From a checkpoint of a small mixture-of-experts model trained on Wikipedia: vocabulary 15239.
Below are experts of layer 8 (counted from 0) of a mixture-of-experts language model. Rows are named gate (a neuron's input weights, with its number), up (a neuron's input weights, with its number), down (a neuron's output weights, with its number) and show model dimensions 96-127. Each number is 128 + 24 x the weight over its row's rms, rounded and kept within 0 to 255. Numbers have three digits each.
Before each expert's rows: a language model's description of what the expert responds to. This comes from a sample of Wikipedia text that the model never trained on.

# expert 59
It responds to: Clause and phrase connectors. Words opening an appended clause or phrase after a comma, such as including, which, especially, depending, resulting, (the, according.
gate0:130143151137109118111141112144095151162147137142139107132135155164081090117122145098126084086133
up0:096156138120117105116139092130118180141135134122173118113149149120079131110145139134137122111110
down0:114145132126152119144163150178116138139148142123135118141113149140110124202107126103167143099131
gate1:153084148149117117118104144171097164136145113135153112132124106133175144117163160146089163112123
up1:110118136156127107104189113148130110118151133145165136128155165122114188135149125124122119127090
down1:113147075117108131140151121115139136100162138132143179141143126102084183138140098134125119135103
gate2:120149122120129143144152119098088117177096123124128125161130116154102138143125123138126158110104
up2:115163122155076129132134128133088145164108138135147116139131155114096091139110140118155124117130
down2:137118156113144121125101101141148124151134128134103104167133144117078109149121103153114119116091
gate3:091093153126101140136128134105101128112168154127120140108150136093131139138158089143115114103103
up3:119113120122147164139133118071143121137148141100099123090133156116132158160125116124111143105124
down3:159147121129187153099143173127165102165149146135149111135142150114113103137121133129109088089149
gate4:079161104091109131106153128113128139158106110100113108111164117119146133155115127140119113130157
up4:136094127125133105122174093137126072102141103114082180131094110164169136086144111103120125130132
down4:117154098188097121165125116120151147104043132122149129093120138111102145148098147092145172117143
gate5:078114134125122111100146165115124134127122091094162110127121129093134123123131127132143085119125
up5:085127124126127110122198132142110124141173134128105184149166163109122144132133141075144106119129
down5:105137088131123090132104076116141178103124099128140104088154119116119077156097102161129118148137
gate6:085127153159099099147133101155116120168122120107137139104189133144115132097147142102105122071105
up6:110085156113161123133135086122129150165114118140142108114122145158134113139086154125112132137135
down6:103119117164137118133102120116134125144186187105091138114132136141143093114122150131149172131100
gate7:123144113148133128112127161112090104128143124142121112153158084116165083137106126109094114125119
up7:111114153139113145101125163124113139163154116138119139145173123110133139147102139097118133093141
down7:157104165122104113116098189095105096120139124160125129098151114107130126119174131130092149124188
gate8:134153121084096122107118118162093158135140118156147148147141117099149129108146074104122150142140
up8:132121114134164153135119125147100109159120146139147091129104101125119142111151108132123134159165
down8:081152121172120138145163137142128153110112140137115127111136087105079139066129086163091107101163

# expert 33
It responds to: Digits in formulas, codes. Single digits and symbols inside chemical names, SMILES strings, formulas, prices and codes, e.g. _{2}, $, £, C1.
gate0:082122156113151129139135144170138093092132144191123150134112134148145134137122139189141108109106
up0:130131148170144128143119108114153134082109122088124150128142142166167098118097146129140141085116
down0:055150142153136122147119104104164143115134158158150110138128159132135138130121150131115093115138
gate1:123122130140120152153151081148109122126135119103177148142159125122132082099123099141124127079120
up1:129096130109093151128130071117142147158113137148216160130144115131143096149111122158102148073168
down1:094111160120133136111148112151134111133125133129095125170154113105114159148154101140140155062135
gate2:101162140131150144117143124110156105112126157155131123113160126116149121128112125161099142131114
up2:154138137128118068094127138144108130136127117185129087121087105101141132154076103134101167108132
down2:106111157134113142085098121159138117130143080091137136118135121146144125159104096140112065130126
gate3:102115144101145126146101104148114136111155104151154178127155106146152096081135094114093099148138
up3:118098163121139152144132091125117118132119103130117170169135084151145107106154089165096107151130
down3:141081092129136129169103137142113138125151119138105142183145105111082140140108121156146133101114
gate4:149105123121150118062147141132100113140112135101139116134146103142129134109113149164093075178135
up4:155125122135098092102154131121084149158120125155158131151151106140149111124108141196079089154136
down4:142153176100134117144139097155156104123105086102137149091102109152156165106118117121143120113074
gate5:142119120118096139162115158127134142118164151112117116124159137141121169137125110159138164109131
up5:109156119138127146142084188107131115141148132101139115153136134143093132117168132157141170109144
down5:110136111145140149135084174119117140116122120139115141140131153139116139161141138131135114112150
gate6:109138123131106110149127124100118122147121149099102139164151146129125078127147128193142116118154
up6:152184127114061108111140149146091099139102138106107089131182099148131121097133149172121106141134
down6:124158123142069128099107147134137104110135140123144140155160151136110150102163095119089146127122
gate7:202132093117124109138104146132081149128137168128126127104183113158132142114140112121120122104120
up7:158147123150092152142115156136122138156092119121125087126153138145122174100141107095137144149106
down7:139118125114136093149110108114136130165091117172138116137176111122131134126109152101139179091177
gate8:130119129112140142126156103113115157093137146119166200127138089145142082128161147141131071119120
up8:148134120155122120118096141114115167128119117100155129139131059074071125136118101153130125104121
down8:160098149101118069160119152128155097135130126132131142149161119100126117142109130176133124142129

# expert 50
It responds to: Mid-word pieces, conjunctions. Middle syllables of long words such as Neanderthal, aquaculture, monopolization, plus hyphens in compounds and the joining words "and" and "or".
gate0:137148170126164183117126116132152113149132124117126137177161088158062142103124099129140165148135
up0:166132157121141156146140098095120090131150131142142152139140114159135125122127075148159141125127
down0:135105073153125117161147045115118105120097106147106166104115133087118139166106090151143166096099
gate1:108132101135115123143142103134108134153138146106189168180086136149128115126150119130147119140149
up1:106170138102157155084139115123107120135159135084158173101143121153107159087164167131182112150107
down1:165111123157120150152135137085123132157135167149152115109146103120146129112105123152146103123114
gate2:097132124150123136147159083109129128107129152116123157142130075128083133116146157168093147134174
up2:070087133125107134128162099137125131124155160113166155130130110136123155132142148163124122125158
down2:055122140124112104139110134127124111101149105101092130120136166128086139110117132157142064144167
gate3:138134117144106135110155136132099136164134116140104124109116121129139154099141109137133124113096
up3:114062090176124142132142113139117133174129112087127160115123095122169138137156109083078090150158
down3:132127177186081111124090103139124080103110133116155145149108133140120162115146110138150121135129
gate4:121125121126145090135130075122169077169151128129134058135156131125158114130101148092099124138089
up4:083134099129147104144170098110124101151144099125132140135123113137144138114103140074150104113090
down4:074134086122156127141129071087113110140127114116075143109069124119141152114167182104173133116147
gate5:130172163137146145144137101104138157135078144092105136136123147127094151136159136122090132159127
up5:129100114137123166103124103113139106125108112140114133167101143133113095151119117134110115160136
down5:112115124108138155104122129170118116128126144140122161141165136145162087104129114094140165153076
gate6:114098145128156117166162135168136133148105140134127166086116151136146143110104131108097115163103
up6:090138165116124126143164111163187114064088105076119152098127091129095122087131116159099088170112
down6:127105147111144148109139111096134143122139162127128101144122129147112144124146170118108151104093
gate7:105143098071155090149138138111192133100088153131156147117167122123123157110138141130123137096143
up7:157142150116117100148088114147133096110114141116141154107176114137117134081133130102125127119137
down7:077115121148135148112093135168123132134132123148106123098133121120137141124116113140146115115113
gate8:084151115124126098091123117101147121119133142154137094127135076127172108116107122155143102116100
up8:133173123182092130106146100110120141120113104112147097076119098102128148129073125177099145114095
down8:156136146123089112119102139098110125139141131097163130131126125115136114135132112179111158144111

# expert 37
It responds to: Transitive verbs and particles. Transitive verbs after to and their completions, such as provide, improve, bring, reduce, plus particles and objects like up, him, them.
gate0:182093129100067148124124131097112137113130148137127157101135113105099120145146159156126122146162
up0:161073160100078172126132118127111110126120119132131136103130116117093139110121127129112105156162
down0:160141147126131091137117149112121118175160119108074105087159142145149148117079121096178145123147
gate1:126107127112193146136152125098132144114151125126154111105103096115181114098131100107086137161126
up1:131119154123159135130179164157141172152119134137111114127125120139198137082147119121131106142124
down1:125143129141137158136188164116100113081137106087138119075128126115164126154156102079122118127138
gate2:133111099150108135073147106150126127098109138137119151130117130123141083183159132162106119120163
up2:147138091087119103138176122109125142134144122188106173154146142133169148109117123136126128129131
down2:132127184167125165180122142135135118156117088160144114154153128143141139098141129106128137119182
gate3:129149101110089158152138125090185146112155123089174172123114157128153095113170142149136155147103
up3:077159122143132114115135098141107147140149113139133159162090141101122117142143144106153153138078
down3:132071111171099147120124118136153128123126162092124153099114109103163120109148147122109144135112
gate4:137113119104097132098138089104066129165111127143142125113129141137143174127159145130087144135144
up4:168096118139101113119124072122058130140144119158121150132156119133119161110180133121111138116166
down4:076116098107125119088193158080126138094138087138130111119123118121151106150124154130135105108151
gate5:167113161156112134129125130091144119153131157105136122141119158104163133130142118109130078121157
up5:154121178119146162149152153141153115144100119125120120135088146074149153110145114132149090124158
down5:112136141105133145139130127157092067119129118126179140140131134133183120142130103146088114116122
gate6:186145091089129121151167154122103133118129169118166146125159126143138074109116156127109128127139
up6:150159122114127131184163147144098123141098148131156136096114099146115136091146143124153088112144
down6:095164103110104125138149123158145104103129135122139135137107127072134117136105133101091130132120
gate7:146170174127084137121137138150133105116128122111123163096132107125136152107153161113129073151142
up7:150157146124088117105157137161157105141144115107133165112128114140144126101149167125100097128151
down7:090128142150121137103131125152119137153143122188136115109162132121148148129159139104168141084126
gate8:175174133132161166188145114107120141139120109141102115131156097146153112142126133132080148158164
up8:169151149146076135133163132103119106147150099086141141118151106182126098115115149163082130136141
down8:121144108153129122113155149124082115099077173141110132128116108151120116114108125125132164165132

# expert 4
It responds to: Table cell values. Values in the cells of wiki tables, such as rank numbers, scores, years, dashes and position codes like FW, MF, GK.
gate0:126101134136106173174092157123127164169081118073109134137157111113131087136142133159120122137156
up0:086095143138133174168090140117136168154095144089077142121158150117165118153168121145151117148154
down0:106134079117090094127146118146131163110117110137167106065171144142135124115158111121158133165105
gate1:083194094112140108131132087135088122143154134143174135129134110125137127077180163118150087176113
up1:077163106107133106132146106135127140144138113126187128131141124138134134097163145126120110159149
down1:123121146156123131139138157104111115125152112122155111130149133107186152104119153153119109132125
gate2:132125160113081088135125120106121126179124122075087123131156151157131095119145155138085090142161
up2:141117105150114134177129123089115145163144146124152086157107124125151143106141144129056087098158
down2:111157142133179128154122155101152109122109109130107129145146152114123134150152114124125156102138
gate3:086136138079102109114102134137144146140108091119178139131087075156103121144120163141072118118101
up3:141140125102095118156140126132143143163097062129108151160122084122129144149139169124060171133077
down3:105124127090117130166110124113136124164123116154132146102117119161110157124127114120110150077095
gate4:103127123130122137130093112137081113156134100106165134135141136148129111129107120133072087126111
up4:118134130117089140144109133157104097121120112126155108136126110118178152133059122098090176127123
down4:126129155121147128147118139101107154116134110132118148095132091105139151150135099111127146149100
gate5:126118120142110146149152180127116170101112114111204119098090085136141128096121122138146092108127
up5:076147135128090129133195126135134152110116105078184140097125112141150119116126124182143121124144
down5:078124103197083151123149136139142125148084078134094145109109117138133135097106164137113095162093
gate6:133148137132108144108088129134084146137160131158111123118167107163116131118114091107162154117091
up6:125125116146102136122102129156105140137116146134130119115132118171122125133109087175166129139108
down6:171113161097167131098117105145131114090145125171141139086104133175123137092112103080126120089113
gate7:112133100149129146137119139106113186160105110147141108152149148130126106075152162141141120112109
up7:112120112161138143130127127100144170136124107165155120133137143101136101119152158158169117123111
down7:074140103165149111161108122112146152123061140121132147123150106113140147138103139138129137118135
gate8:109161118148137124100122125164123123145135130089165147139154137173109104122097121154141134132138
up8:132114097130147157095141127114118141164124132091148113135133107160127143125112155227166140127115
down8:101119162129110124119087171122103095092131153119089115135122119097097164125102168152106126106145

# expert 41
It responds to: Hyphens and foreign pieces. Hyphens, dashes and slashes inside compounds and romanized Asian names, plus pieces of non-English words, such as -p, –, San-en, Seo Youn-Jeong.
gate0:104161095092094118136158130094147143160118121106140127128130107078131095124146147169106136144127
up0:142170091110122120152151104117117117115123085118141069132156126149152192134152109129130171102078
down0:161139103140094135084157154075034119124144139123182117140145125088125154110144127121105109148147
gate1:136131159114117121164122140088100138190140146148134109117124079158115173143072134145127120110136
up1:134114119124115167144112125153098079123115128143118143129124107157121144100138096104154104130089
down1:147161112151129147092173095125077145108150098114148098088109153111111111126090085127151149125116
gate2:132162131093118158126091128120137155125127101097086123163121134132097107117135128138113086136127
up2:154139132129114161148117142099105164131128117138084079151096157117089135075108122124141127136119
down2:133146136120165109130123166144096118130114168124166145159145104150149121121112135071142100101140
gate3:120065145137101147107107144160098123146099118156121186135151103118109116135119147142126115148102
up3:168085124155102128124088134132106109123166143125168129098149101113107097147117139139167102114121
down3:085092141138107139135151091132130116123131132135167074152119164097115156122132103106122134131149
gate4:115131089161102106145115144113115124201090108100137109141171099133173151151136167082134182134179
up4:096189102133125125096128128121143121152092114136131136161159074122120143141176117103139172141127
down4:080120071134115109120173144193150137138150090117131133147138115100131111178108128110127124127152
gate5:133183106139148139180136080124136131142109135119114164147127169110110130156119132137145067124086
up5:176145116141139124182132091145119104155141110121134151148135142114114127127126113132138110115098
down5:126150142108140148130090161172107126158099156147150116151105121168189131091150126142133148112140
gate6:093141107110083138148103093135170124137127112142156128136141077130150124136109133124182081150146
up6:127175097078100148133130086143144133124153110130134116094138091120117100101130137134152116146127
down6:145153128140091105164146097147185121103133129162129093146156095105123121119125122122143124114108
gate7:151145156131137110127165141147133113117125083126146194111122099133175115078135104107098139140128
up7:161136147135139093105169157115124128142138112133177198127114110120134135117157108105102136147143
down7:105077133087131144154147092139164132130112142107118124120167157112118154157127089093155181112072
gate8:111119120103113146099132134152129113094122133163154102116118115090126111100139092177092152112125
up8:139127120145106171128154118140137108125143178143146071149140098138143083085100106115125131098117
down8:114151101139107084156148110143122194093183091105130143119102143108130176167117135160180156111117

# expert 38
It responds to: Noun stems, mid-word. Opening or middle pieces of common nouns before a plural ending, in science and technical text, such as recept, sympt, foss, dise.
gate0:108133116101153160128085112138156153100127155153170173169088117141131097135111117137143134153114
up0:166123121109166101133132140148092145100099118134122130099136114189172112161100157137137151153152
down0:100141120149140125086104139126190073116149131122134141127129104128166175124133157076135103134132
gate1:109132136095112107145150144074132104099135145141132104156139133113144092129126185156120150115129
up1:120153135184158123146075111120134100164074106118115185107112126127157146090157139136105118135134
down1:151159151141111139148122134098114108150118119085146161131092152158144137185089119144132113107164
gate2:120134125140139101138105166154137138095158108127139098130155098135146161137141159136129139165157
up2:140139125101132182155146094120111152156139133155128116140126069144126123113138120135140120167133
down2:149146120115074157118148159092127133105129110127110117119101114114129132119142110137124134132147
gate3:109123183101151136125124137137161157137120121195130105138103156106108126135107166154099117109129
up3:147117156127114116143115117150175124086127139134140101136087140118110134134160125123135123130132
down3:101066127108103178158109142119146126106083125180116101156112127102097128158112167132160150140123
gate4:146143164122140175139122165137134136124118128138126102160153140153094079128124120123157127146087
up4:147114146103047138161123157157154106095163141102161110155104121120121106121121115135142117173136
down4:106138143135125111160129126095111111044094128127117103146139104123139140112144170114137143105130
gate5:134108134139067095185115168131155156144105169121122129121148115126122138152128162143139086131104
up5:119127132116090102161129131167149131145114157162125104104142146156134157142131161149151114152107
down5:080104134137133107108103119144088124124154120109167122143154116156144151138152119138131092139183
gate6:127132169150102132129136138166131089104105148142136097162145110156108144153142181194161090118158
up6:155103127109158127126101114146149146097129100110130153094092146156134116144126143157134108154139
down6:111134157162162105158157141137131116077154142135117113132116123134133149165139141100108124102140
gate7:153139152075083142192175132141158152167136109183147116129136152114117105128137132142115101135124
up7:109103115130149130144130097160124142131103118159099161113145130157135119145096121139111104115141
down7:130132145123121111141138145130106126118153098115125137180134113112138149132126124130130112125150
gate8:141167146138156142140092146111138118127127094106131160118128098113162158103098173118130131124163
up8:164117141123170144126113136113144137135166120150159172160139107100138115122107124134119126184145
down8:145143133157136124127127178123116151108107130139126110142141114152132139153084135131119070115126

# expert 57
It responds to: Counts and quantities. Number words and numerals giving counts or measures, e.g. two, six, 120, 69, often followed by years, km or %.
gate0:104168116119120143135154139140108108112163139115121150128163132125144121107105118092126130129120
up0:122178137099140116132133158155119128146107137130142081173161168156140133127124109095156156132100
down0:152122083155171135120097104085149077139108103082116106129074140160121122107100095139132146090117
gate1:091136173143112128113124125141111136110121121083129139180102131128094098125132142126134111148089
up1:147120170149089130111141139141091121168132158089104115125120130126104096104122164129138113107121
down1:136131156133122178108124100160137094130130133157083121120119110181125149099162126107129137140132
gate2:121112108137141129159122104116113140106088098119183119128178100160105145139105166112164143125092
up2:186103120116149121134139105106115141150090109117162128109165077125123115190124159126159138126082
down2:134111107125157151156120128118132117081095122124153133126116115145152111105146113131153151173107
gate3:162080108125111158081091102103129132130113125068100143166147125115135118076149139166116103119164
up3:125101141132090125096100124106142130114122121100118155138128130102165090104149142156119079130160
down3:111088118167145114116114113132106124147133139147113162137127115122104128155177106066160150165056
gate4:135122135081129131135102108151116099101105094121190102155125133116135092157152135129105109123142
up4:125123129130126121165094092141134117108100112134154127115125116135132095122153127146115127204176
down4:140099113140122148127107161113164153098157125101155134123143154128120127130125142118165111114117
gate5:148099143109111122102157138138065076119089134155142110132163094121092126126123102181160093127144
up5:162095151155124119098162135158114088120104140162121137117150113107125116123107135182080098125131
down5:146112114148130088069119169128147103126146097119109147123138150132133147107112130119169075114101
gate6:115145148097100125102152093135081140213197120121098104131141142110133100112155103115085116133136
up6:145133121154134153113154123147119133167181128082101082116130158120144140133166121135126124125193
down6:136129151148098113108140101111140123063140153165153200088139082102103097118135128158119109120123
gate7:174162154151117149112148073134096178101135118109184117101132101105156096136117125113123128094110
up7:177157169125117137129126106168107119108139113078141110098145122120156107177182132101125128091077
down7:113146154148090129109115155173133137118116089069142143104143114162166146136112131117122112107119
gate8:162127139144120120104133140140112136181130130131136102189128107133167163169157073141134099165069
up8:191112152120156130113119122118125109152129161139130099144139111141161175168155078141139107148073
down8:123127129078117161114114169105147137145124168155087144113113110157116108145117139133141121104086

# expert 26
It responds to: Function words, institutional nouns. Infinitive "to", forms of "be", "which", and nouns for organizations or systems, such as program, facility, Corp, Limited, Committee.
gate0:105112162101132124189155124141107147114164126106128135132156145116141128155162113107136095130122
up0:137124161144124135153159147143131156097211124160143118110160128135137114126110132153125144158123
down0:127178111133145140180121088118146127153108106165131116167086116126153154107104117148141166149167
gate1:122198151103134176151168156096098142121103123139124141158127112089113098141145126147138158154129
up1:148136165114130139163147153121141161160072151123116126117155137110158122116157166152095130119178
down1:119118165165113145149138150103131139149165175177118088146100157120160149126116150094134161121145
gate2:074132102100145162121139132126121124146114151143101118115139107118107127124158118148106132103141
up2:111117194090133145173108126170111147121109106127131090134102160138135093120138103186125113156193
down2:173137071116181143089126143134108135164092119150106117146122123162099104127117081138137151122139
gate3:159150127112107141102144100161086092083141132140136142081121135101178178144092167143129134111141
up3:193140170127138158099130096157099144132099163139073082093085108114125135092142184129150132121171
down3:132101121138129147115119135165117125120127116129102134131120114077130172136107123116124158143092
gate4:121166149087120063134123103131120114126133147126114112151122122131112130125153120134132109158121
up4:110137144103145088131146124142088115135132107090125191167139099077111107065147120169120107120104
down4:131154129150126142145104113100116106146096140173093136140102104136081123132092105128145154166129
gate5:192111120140137154140138120167101116145065136149127102173165081114113072141116157154113121145137
up5:145134104145161112141128103121157173152102148102128164163169088055122080102076130142108129067128
down5:104191140173083099143138109100119136078100125101143117117164167153109100175090118120136139132130
gate6:155165117123134159141145128092107117124090146127126148111104125117168145124137111150137160122104
up6:077097097112136134169132160122102130107138129134172149135145113142161126129178131149170118165112
down6:136151162124118092075080153126151090155135131096114118118132150153114162171136077131133126109107
gate7:147147162111107106103160135135088134153162089105115117138095124116179115083125101164080114109139
up7:139152143109081133123141149132120136148144104128056138153090116137167149126172110165079130121129
down7:140124153128095122102160162130111134105127102159148144166156149107141095113107120136131095114124
gate8:127097106120150154119152115137159146140135136108155106114142130140137119164126145149177123122166
up8:143141140160155158105156151127182140141114116135142145170151133117144133150116134128139142117121
down8:134122151118122116140183083132121149082142138138133127144111151132144122137086102106110072165137

# expert 31
It responds to: Passive participles, dashes. Past participles and adjectives after be-forms, such as known, situated, derived, referred, buried, and em dashes following a name.
gate0:070131129127087114125088121118119119101144092135118113112139168085165099163125111167148072118111
up0:130150105125144110162133135130090125136135144100131098187134104104091128159129110146164093130120
down0:132131116144100140125147178130107178123130077099135152146185113107137161112113128076120179117155
gate1:062148116145132141135156130119131135153103120113112102122159094125112124137105158126101117105130
up1:112178124155124141130151151126137150127116123132161090152161114146115122142085162147066072130144
down1:114170103114060196136137097144108134143125123124124110110136102118107177082192102136140149146147
gate2:153103098100100151126089132105080141112200135151088136151103135116118130114124136121134142138138
up2:144146130130143118096097087098119139148143152138122136124127134110082118119132113113106136125145
down2:124110132119133158107139115129117133137152129125109144126119139124132128144132097106141090130174
gate3:154170157136113154163148158146115130119147120089119106148086163106116091139123155185113125140123
up3:165154122137133119149131132094091156135124133094118095129094111060121098153131164156129158135113
down3:162150095121112134151123170162146148103086087136122182134118152122149103135137122127143085095092
gate4:116128122110157146130181125131080162110150134138150109101129142130066182120118143133133123120149
up4:137115089131170173130138128160155123153131100157168118128111146109123140115123149101096102108134
down4:135114130130161125119103077142112110134166101126131106122134140099106114151126130116125149157113
gate5:104161119102139132123113123121142148133122103135112080163125097117149139123105150146128091140139
up5:127176129116152157134120163110138143098137133132117103133140137116190122164118160139133109133119
down5:132164139141131132119147125094104118105155132120108161062142166106114121133133135123102179109105
gate6:084111104082150102096109107147132115141140146099137139113137149085141080131146155130129160139140
up6:104112142093162095121104133152136137113105152119163149117126144087107130087115123146102132132098
down6:102150128189158095129105151131145097133110169108137130108110137072105137124173128172151170137099
gate7:136098151103133173144141163115117126104125134123126117145132101098116144139179116158130083156147
up7:129089155113133161172155139105108131108166141082113139162108084106131121162170123169136100156124
down7:112127079167155074115142134139154177145130125151116129168100146142172126139103138139106164164128
gate8:138137134127080163106124136159158125119105104090163139108166138114100136123135167148204120142100
up8:131170127105117130115118161136146101142139150121141121076177154135122117103134148140158109177066
down8:163168081143152121138172149145089111146130107135146090154116124119140158166110105137174117156151

# expert 51
It responds to: Prepositions after nouns. Prepositions following a noun or verb in prose, chiefly of, in, to, for, on, between, as in "part of" and "featured on".
gate0:110168178106134135136097139136118129114132138150152157115149103150121132132166165138143106127153
up0:137139122154131124141128135129063132100124116115142141118171094117110171111119139139100129076159
down0:117174120116117135113135181131130134119130109119124080091150157105119143147132083147145106133135
gate1:156124109109122127150136182117132134149119132147105148112125114094133124130101144184205107153158
up1:132154149111160113143113144132141139147120161142134102097123125110128109117131173121196086152103
down1:140099114150168161127108120150152146144131121137142139106116149148133139117128128158168156164145
gate2:101111119132115148164130141148129121143128121108133111155133118159136121124142136094136099134112
up2:139116088135160083185110147160123152183159111104104104153127131173138127102164165117113110129118
down2:128125140126133141148114111089134090145104117097101104079129129126116084128145096126142126147100
gate3:122136164075169155123101122151131162172143137130104155129103097126140109113160168161139118144121
up3:120145204073213128098109141164136157175107129145121163111086075125117126119135153152150104125126
down3:120123166136151154131101117145095160150128154142112123150137144105102140110133123126156151089084
gate4:172156153119081144173157120167090122108186131098114098145115136173119122109172145139111126142091
up4:155153175113123114165152124134110151096157111139114152155133156178121138119157174097143100130126
down4:124168121122121123129084145144133135129177110098110097076131137096138124124103093134118093123144
gate5:101166133145150119120124156145132157182143109145069147127062180136152140127120154102130095119168
up5:125150109100114144183179114150110160094131143118098117152106118175131137125178157110130105145127
down5:115132136128113144084122096112145101147083156097152125133114144156125128124106091151141118102119
gate6:103106142133134125127108124166073127132152136135120150158124137152162117131138153125115109101057
up6:131112120123121136126162123148084149128157170112109164136145121161153127143139141156128108102085
down6:160152130125115142139116149104111142113103134114140082085135136165114128129142140145120099110120
gate7:170118123172125117118142114156107155151108144135128162134115127113164156114138152146119132094148
up7:154096115120117120100165133171098155144131105128122158127136131120163168150137175169153127082149
down7:124122150115146114103133150106112105085159133168115146089085115044088134109139103113111123121124
gate8:164129137095130150159127123101142155120142127146120058145175143126136141128124107117129119126167
up8:167135134101101133164077164125124155124112122154131100134155109155110136123105119126135147092169
down8:143115092105160120123138158147124160119177096106108133154147160114103164091128144115126132110124

# expert 30
It responds to: Line starts in entries. Line breaks, list dashes and the first words of new lines in taxonomy and biography infoboxes, such as Genus of beetles, Species of, It is.
gate0:130170116089104142139128106138141175138143139099134100117146120132153185118126158137127143109118
up0:136139104123119092162181114102126177139112143077126083123138128130177156158136162144137166128122
down0:130105134139152134150159115113101139161133120134145129123141096120137081141126131111108126121160
gate1:125158142120085126132138136095119144167114133112135124132116154092149166127120110134075139193156
up1:138153138117080093116100108141118147133135160133127137145098142127119150097106104133101135162133
down1:131160139140162118164123115120141139153135115149095143077118105150125117102124138124088141153119
gate2:108117142128129107171081126140142100147136136119171159161128118132140133103105114161110146127179
up2:125087132144125140174068136136164130158132137100157159173130120137141139119099128158117156128179
down2:129124177106071105138140110112088145148193140126122083135111106154093148145103154150119131128155
gate3:129116143091123113087117138131125067151135125103125136166172105093119126134140125131119137102113
up3:110127154096111141115107122119123070136144131125138162147174129120161137163125140098113153128112
down3:169116105109116096122154103141063101077145149125112125111162149153119106157089108130132137170153
gate4:187133125127122139144137088121148107161101118118121131192133132120135133150126109164122115070117
up4:150155120142122140145144101123171131175127138111149140153145146115113133149115125144145115116129
down4:151138098122135147112102160122143182107114102110100127092114133130113112137134086152128095123126
gate5:127117169095107177132138093138107113128139123124151136128094100132125122105130134117112072161112
up5:166102134071148174108160096134102101112115132124144146148108142099103128138112140166151116170152
down5:148116117131141097158146148124131118093135100110191132121130169112121132128057150152125109137104
gate6:144129114124116126113116148165130127118103105145148119179157093159115108114136151134124128116110
up6:122124091163132158137143131130150121098105118108176130172146125115097116103137156115129137122083
down6:114127113145118125128167181114153153115144143137143103171116159123173134135151136175149129141118
gate7:148150110088122129121123070083126125120139122119080114145161102113152127119139115107139131106138
up7:110114124100074096092123136110148168127132117104133159131137131146152105128170119123094118113157
down7:167114085128108139150136145166119106073122163151139102102100131133144153144121138147107143115112
gate8:147172091147124145128166149117127132109120097094092130154161106151120146086140148112099088126109
up8:128172127144116161108112125096138096115105101104124126146150135107136155104132157116105104130068
down8:111166091159127102082180156123116097112148130094146148108120125141139149104106105091129130128142